config.yaml
num_hidden_layers: 9
hidden_size: 256
n_experts: 48
experts_per_token: 2
d_expert: 224
d_shared_expert: 256
hidden_act: "squared_relu"
moe_layers: [0, 2, 4, 6, 8]
router_score: "sigmoid"
normalize_top_k: true
routed_scale: 1.0
balance_loss: 0.000673
balance_bias: true
init_std_router: 0.0177
lr_router: 0.00143
vocab_size: 32000
norm: "layernorm"
norm_eps: 1e-05
tie_word_embeddings: false
optimizer: "soap_variant"
learning_rate: 0.00667
max_grad_norm: 1.0
batch_tokens: 131072
max_seq_len: 512
train_tokens: 802300000
max_steps: 6122
dataset: "wikipedia_en"
Below are experts of layer 2 (counted from 0) of a mixture-of-experts language model. Rows are named router (the router's row for the expert), up (a neuron's input weights, with its number), down (a neuron's output weights, with its number) and show model dimensions 0-63. Each number is 128 + 32 x the weight over its row's rms, rounded and kept within 0 to 255. Numbers have three digits each.
Before each expert's rows: "comes before" lists some tokens at least twice as common just after its tokens as in all text. This comes from a sample of Wikipedia text that the model never trained on. Tokens count by the router's weight.

# expert 30
comes before: "\n", " was", "The", " is", "==", "==="
router:097117179067119138123115097146117127179207108128165161104148143132098182125142073085118145125109121154144136096129104150166100076106088149163122131159145131100157109121133135094097155085148091
up7:147096136184186157094114104132108003106157094114139139105147128130092154187078107174109121102191134088166141176166086094163117070150167135156127109086092112142125174069116155080125123103113093
down7:119144156171143164109113161133133139133140094055124135113119147083168111140125115132181036122143157142127127152090115080138139189067086091127134169111116132110179154158135139061113087167125194
up8:115120145086150118120127117126143226149132112139151166082090165151149112096150096160128131053109146184071094129166084136149148156121110218135100088126117178121074104132125188147098131127144098
down8:148092145074168086071146101128111109184167120154170126121170086105130100098096097123077116156097164095135133148131168202128102136206114140121112121074126130138140175142108104121127164130100151
up9:115135141105101094164140133189068142114083070147139130173164122157131138098128153114097160087121180122078100162100145129098119134158104150158132135106116163153088157110119143132125146154109077
down9:097155121183143098123171120138164108087122114112139117170061098159147114136184131172144101131132176171164117151119134143129136090152172134113091120106087144169110100131162134105112072067143131
up10:085139141165119089134168100147134148116166079109120164159074154138155098135072083095204132111078104191148106082144153119186119124132131120112159141143080102094151134105140080199156143117117156
down10:161121138142168084129163135124167105119116180166095130102158148140126135160123104076104188043135141084095077145187128154075134133095162125070097162180113143157125086149153138102145104141166142
up11:101107065083123126123131135095097127092107136138159135137126108103112146124141128169137135136123185112068097037128111136084149132137097186118135096069111126101094141182084173137094135148161199
down11:141116173130106129154103112158093136104096119179122090125161074128137165190078045097147124102101110183162164088115113116107104160130103138097157134158091125095192149119143107140143134078181125
up12:110175159126111122142191106175138094160166159137111151183150080141113112190151102161191130134161109152132040112140103105141127170104140131133114135145088081112122082164114090109124143096143094
down12:088122109148144058071093121125129171175102177176124128168136095099169115110110103169061094079071106081133130098108181207097091088101116144118142055109154104142151173131149148126118110093096127
up13:138157113192136120167073113136112098111111138135169118110153113113086112117124138171133106070108177110114135058088114165078179115193078096138106122100112137094053157133074216145115167065103116
down13:119091083132065175133109122124119132150138125114152136094106045138151157206152118145169119142155128105157121109157140135178090129134049142099054120140138159153061158160185141126138153127170167
up14:115093150134106165119133145134125141148127171135115145115095113194130183115164112122066151101094125109118117168145109100092113130168100071139145127143113092142100062081130115082107170168174136
down14:115220081120109170152095128117130129095053098075139139134051145150170115141129121174133081141196077157084064128121145088156128230070124140116142098130141162121150183121151150074146116124091185
up15:165085121152064166099117131119116117096162076142070165139146113140157149133100120115184102131135169079165109154102085110071149111120153207138085150096060093167132118144098119114091055179146112
down15:106140148140164136100074114065138130098168119163116145166128130126147156099206127086117161144125096150109132100138134124218130060166154118132083117125129137118081144000192164062183126077150091
up16:140157174108118107175157139198162084093104157143124154151135074107116138104084094131113182182165178165092119095138107090161158135099104135099168127121065138153129135057153182141155120088156093
down16:130114127109097134106127098061088125182136065191090198133121131171155091139134153084148124071098106097253174159157103147108093128168116121107094164085107125126066151101090061156157183130111133
up17:112120120156099091088114113152172168174172103091110160148079172127121134114146134172135119094119134119122121127084155160123067181072148138087097149146127147156079098134156109059140122125074147
down17:079147121178112155065136146126069120105231109179137158144133137138098164124109184100129118124146156172142107202085105100108195138111104135061161121073160134129101193108111171109127165081146115
up18:147169152142080168142078160142099138185135099151121067130115092132107105126215101106171151191081171116139131101116131128071153129116116082100081100134112147161109135133218131087141122070116118
down18:095100125129175121194168086148166145109132137101152165113141122127101083067084122092125126151119106106142127116120082140171142125123113129128182148109078164131149136158130105211059105099176142
up19:077104140148155117114134030159148114103050078185120071122111176105123102153124144094131103087112135130145177072108129082177093092193120179120146150114158148071115157155143147149162198175178179
down19:139123128156176157130136130106067192126152143117136155155141141156131140111154136130134149121191137116077075125086120186093109123148122088120087159105202203147121142112151122187113071104124065
up20:103085156156141126200091123124138153139091189156058077151157111105131054118165172069109140162133128158159097104147093082158120104101156088139148077152162146127100116129106154123148129146151127
down20:149098143077153166088143095075145065120162083115186107124148074161092113140096099116190159112110133135168200161155137151113142140179119135127112112129097134131118180142143169098139232133132125
up21:168102129112072079194126077185145159114168149108122128100157166174146105124188127135180045114082105135103069173107110132061159124096118142109086143137099124172072141145123114114138151158053161
down21:102172132117104153058117155128119141192153166139147214116124067130107104075156157120100129047118165096136112138081166122165131148164132086176124148076107163164126156136132118115131161131189122

# expert 31
comes before: "---|---|---|---|", " in", " by", ":", " ", " on"
router:211136155151109115099156096183127144160132093134151140113159136174156104076124144072105144098109162127098137074178111128052162127072109162118097169189080164114152065126124142133103121120152079
up7:115106112100070156121163123128119146118118089101093086140100125099156168115114149099170079086149132130084176195120100113076172126132093101168093157086090208093128118166128081103103201091134092
down7:125107066123130152116085139166127117108118086056093157124144115183108175148104071145119082122154157160146173058183205199165151121098144133166132132122180177114152152164114110098106138105109130
up8:097117161113074169163146163152128063094090120184099134120120147148150102186089113166161127089112176067090163126156183116124108107131157189111092143164197121182070114119103130138135175127063130
down8:119094122153128126141100072125095203133169087135097081103054141145171125145151157071160093125099090143069179095145130179139178077065097128080099151088093105155126170119150083151126150156117138
up9:144125163102081179133089117106135121161101097117102156114179148134086173141157110125116119117151158137105154065125167117076124168087138116184123121108122127139100105089077153198157187109109110
down9:115147128133085089155169118102119038154134109113146096135099126128020123085144132138158159115134151084151095148082125105140151122108157167099135067100148051119196132094134078082064201089153105
up10:173135106071127102161111079101134159128149117113101139093151130151118140121119119114135148160088175155206100109102146099156081080160094097139074144042117166114096115155112151132083104190123139
down10:178180153152129168105110096073132093113087163184151111177152100132118124074112146141146109162134110203145110164107190143150126139076181139151111142192076098181146087159100090132154128121138124
up11:074109134121076160117086120152138095115140139140114127149088150091134129182108149094159132065137135153194126106135111144139108146175221072115107100114195139093194057125105078133140132156115188
down11:109152183085157157101120114062125102137174144078190157169148088110097095085162117142082164093094121135129125078078131079131157223144118112121133155104169124141095118143176192123098158149125151
up12:169075105140128166095199161112105158086133081060145135164136107170109171170099147158203125172133130122109094190133163138103098106082129081174096182124092153123126112126112133074124099113078103
down12:109160101105108150117166103106104099161095129203132098145116160098196099124120047152166120164135099146130065134076139118171125131169139155124126107199133114064248121134169104107145091150145138
up13:126159086160142128144130170144060107121118118119113127135206155106162118162128119092081133096121067051136174144123102122140117094140096115180096152139119108129148099162101130105128140126087138
down13:181149183146114095166140119145114126127103115118105100128089076129118135134045112063180101154120144065138183099100112103121169162108152213169094088096179128128094129120179167120091122087120129
up14:153056115175116139046130163187057133116139188081108187144106163160117169132089188122110123136139165137123145129179134181100158111125179133102141127130121118134126082114135102059113150124085056
down14:097096130103099207192113103115091193095096116149152144048160132172066122093188105130175157116164125136116108070084097151165161113166115155104120126132108128126144133084147084124077086125131105
up15:109160104142158175123136135206101142089050096138113122148103173133166114064123197140125155083166161136104143180126133158139136198098142092171091154086144055111168109160166079105116088152146170
down15:157135158114113095137084105070122141166117136139119129105117110218132109140097122148155201095123125176133087073097135162092143096143110136131113089135118133135170086044140136194150101139098130
up16:130062163144083140140096153151120166129095137140149137136158208125080152087128088123094063108150186203100148121065115124157089172134154168127161153116154101143147174140115146058143132140140100
down16:091134143158122132119164120144097156154107088139119178188101092165134170143161172133097093090191168150121061080231130096148118148144157089127094162146175147109081064140090138154124090146079128
up17:099118188126138102140100117138095085148056124020091142126094089173138103088088111161150122116131088107126172158147144042128159107135076141142161163112109201115076161123134156110113156143186104
down17:124163152114115146124152196120132136088104131174184160186156133151119154143166126055132079122187108123139099074097089143161089162115156159045113121119085155116097098086175108077135117137110134
up18:124144104145085166113098157137109124120068116106144155073143180127075164134108114137153098112155161138172076143187117151125170102093140089153117182211175096096174133143123083175087124095146210
down18:146107132101152091067150141118135063089168116113172141160126100185100113186128083113144170144129109126107101111130114098146163143175104143113138098074121123136127177138129151121175105182144130
up19:089133094108123199088087116078210077149129089117147144102077156116077095054117121112115165092096106156070145122163122090185103167162152098122126113126179095153107132103147125133166107107170090
down19:099092124114085151160141162156113181181101143107103147106104162161117172092186135124122138164132194079128121130144102040135101114118047077121121130136052177129184116099108169127161120122096127
up20:118164158102119157133080144178129121119158130090143166158134166103134090135111151108129116137122169131108181208156147126106085157119094092051134153163142165099116137129050097121135128086116121
down20:090163144137121125147146135111105104146142148111138076148117088107174119136157174124086116123133139115106097088161066111125167070124047133102119180115090135138117176123158081153134153138105166
up21:182147076088122155105125162100052185147119064122143104142219113158117177090151183111115131065169157087112140042113159178165135144168135143165075127106178133090113158112132135178113116157061131
down21:115186155105074084177133113093139153070183091069086145116064099143151123181152145142106125166095097174166096136163129048165078158143090056146103141155156086094134091123136158099171157112121168

# expert 23
comes before: "-", "|", "\n", "==", "===", "="
router:150151157180170162109148134165118110145123123118147155104102109190160116139145131078088090160071110089080100130219099089131185097157118119133110126199127158158176118138206124093133115138118065
up0:121158144117118153137091206142137150098135116138111142105141149056102158098129115124160122138128100116099135201100092091053102132111198119086120118150156161134039079129129146111138216151136144
down0:119042120085136119129104053110083109162079158150133142139138103090153125171124133110122174127086123144188131103135174176085166136081159105155119128139147134110104064114133150109111090121049065
up1:124140112171147203164094206128098110150155105083092165152135111115124143124171143161151149189116100079041071093088145123115152131131179151118116090092158134149152118153083148162124147137094178
down1:161118133139119085137078144102127079059105129148111117119136173155088122121068087114130161170081148128160114125152110129156104105120134181193121171182177118102159104118177123123095099128159106
up2:143140082076143108127176086147140134075116115163127094172147187100109127041126140080100121069145097138094097137101165095131192122144126156120183102078087190146117167171088163081130189101127100
down2:152142167117104101157120146144116171158149074123093145134172162159131044129111202148114166105190227165152170087189098150117175151117123103123112135114108130112140196126104090121172086153140139
up3:107157133138174137126094158103187108148149100146088149102113143090134074151114101121094140134097143144121149138117148128126169148133113162151172101097117197105132132099172203114150117043153058
down3:142194158110081198152177111187108138060126144118174172160100105171131174158106181212161122137109080114153172140148131156085142084127150093055111120182099126159111124154077138126160134163129156
up4:161136123077169109108114103152106111130126144087120180089176167141136137148052089062147134089132126134193157125153088095162119077116166173116164103145163115150171104150135160150115171081087131
down4:057152123116115129186153164113084118093111164185101166148105124110168190173194161120065105139124121139129135052142162133133073165137198147119084179123124098081127127125159150133088139113165137
up5:139105080164093104107087113183108106137132200134142116126131161115100056115093109122153096122051098096120079141123154157156119139127140086178145188184109147138106118127141072139119141133142126
down5:076130155135168138122037118140171130197096133120150165129175090158129133145117101079117107115199074091196122125116079091175161122128105165165174070146081158050155157151071061113135102107125126
up6:139131143124160116175140155122163158120168063103100188144136155155147145056185109142122059112136084144069081187147104111122118123195164206128095091072097130168154127213144117098117123108142178
down6:145140091152088163137132130078161107172128140106150100132122131151170094185091108145146167101134171120132148110144134045143128173147085107139133109169167102163139117091205106189128030107098119
up7:112096077136139087157099101183156128093160190120112173139055111144145158062103147149175166183136129128154170146217103134126145125106147097091093191134142110110104123069115144117134114123159085
down7:153155162098190182162132147155130200090113166119170081164128071120133191126109177093131103120128092097084112094092066170069138097150107181162100113078142125087156163095142167108130104133083107
up8:080117079074133128158116126107096198177156109150165174114071123166141183068118130161084110133159083115139103106163129139134129114106150157159150097092100193108176149133108150134055115053179083
down8:187128148119131129105124092093128093090117144108116101145140161169150107102053159182146184140136076098121085086142138108072159149162140071134144149133138080126150152072163183061062128181087080
up9:137105114143100094175137182114164072110130158093153123144131094095168080198069129166091120124148091105185110187151135126115090059105172165101133123100142111131099072150144105149160058148104093
down9:064122106109109122179115126163158148145108160136064103138126120112126074099123146107200095093154091129112138123129080137112110108109047099099144055096181166132120100094148127072095137187152139
up10:123133158093080134139085138132147134172129181130174137130113085155089129123136148116158051137161123116098088124190074091094098137083126161139167132112106133163104120117168178155111104101095140
down10:164156175113172136189100134111096160129181152140116190128106174122175167103132137129130118128128117079122113153124112149072133143100133053110123204134087143072130158149148119185124123104133158
up11:144167119147078044088194070157066147124136159117167118069170125142179099100100168161094132198081161126097151155138134161159152151131092096132134129086108131115129134110116124110118172151072111
down11:174167139144080176129153136139075103198147116140141116165093152189069180114109081057146121119161158131112152119091176150173101181137157106137105092092151207115142093098119080183158141122096186
up12:086115093152173105130157148082168157147204168142080103091118117105214081070142195057138116075175126095156131109139079138119124091125168080164136064112112148097153121166162125150196118178118127
down12:133103138099101180142132088090107131088111132100137106140158109160061119141158057100167149131094113145115056098195175143131131156095082133106125208101092087122102126125100135120103098109141189
up13:158109117137130136142098199122195155147132098177098100144083125115141165132064146150134073117134165141135106151083164119136113161078070126142069166118066112169088048140107139158192163147145132
down13:159148169132077165119161159114081083109080096170118155118105112140084119123057070154118171129049139097086176096076153119136129138136135096145177147110124195092217148092129109100107050156087126
up14:156117125118132106119113121146132115142133110210172161043160117143109122148077161100106101164171203127080140135140088138097105121139116141107127111089167086149080094063154096154166123155058118
down14:137114085138128138133157103128156080092050180135079159140164126027142082111110066153078130163113108159144101128122120153135126147118132122088151166164079172172152126136046116040106167108180167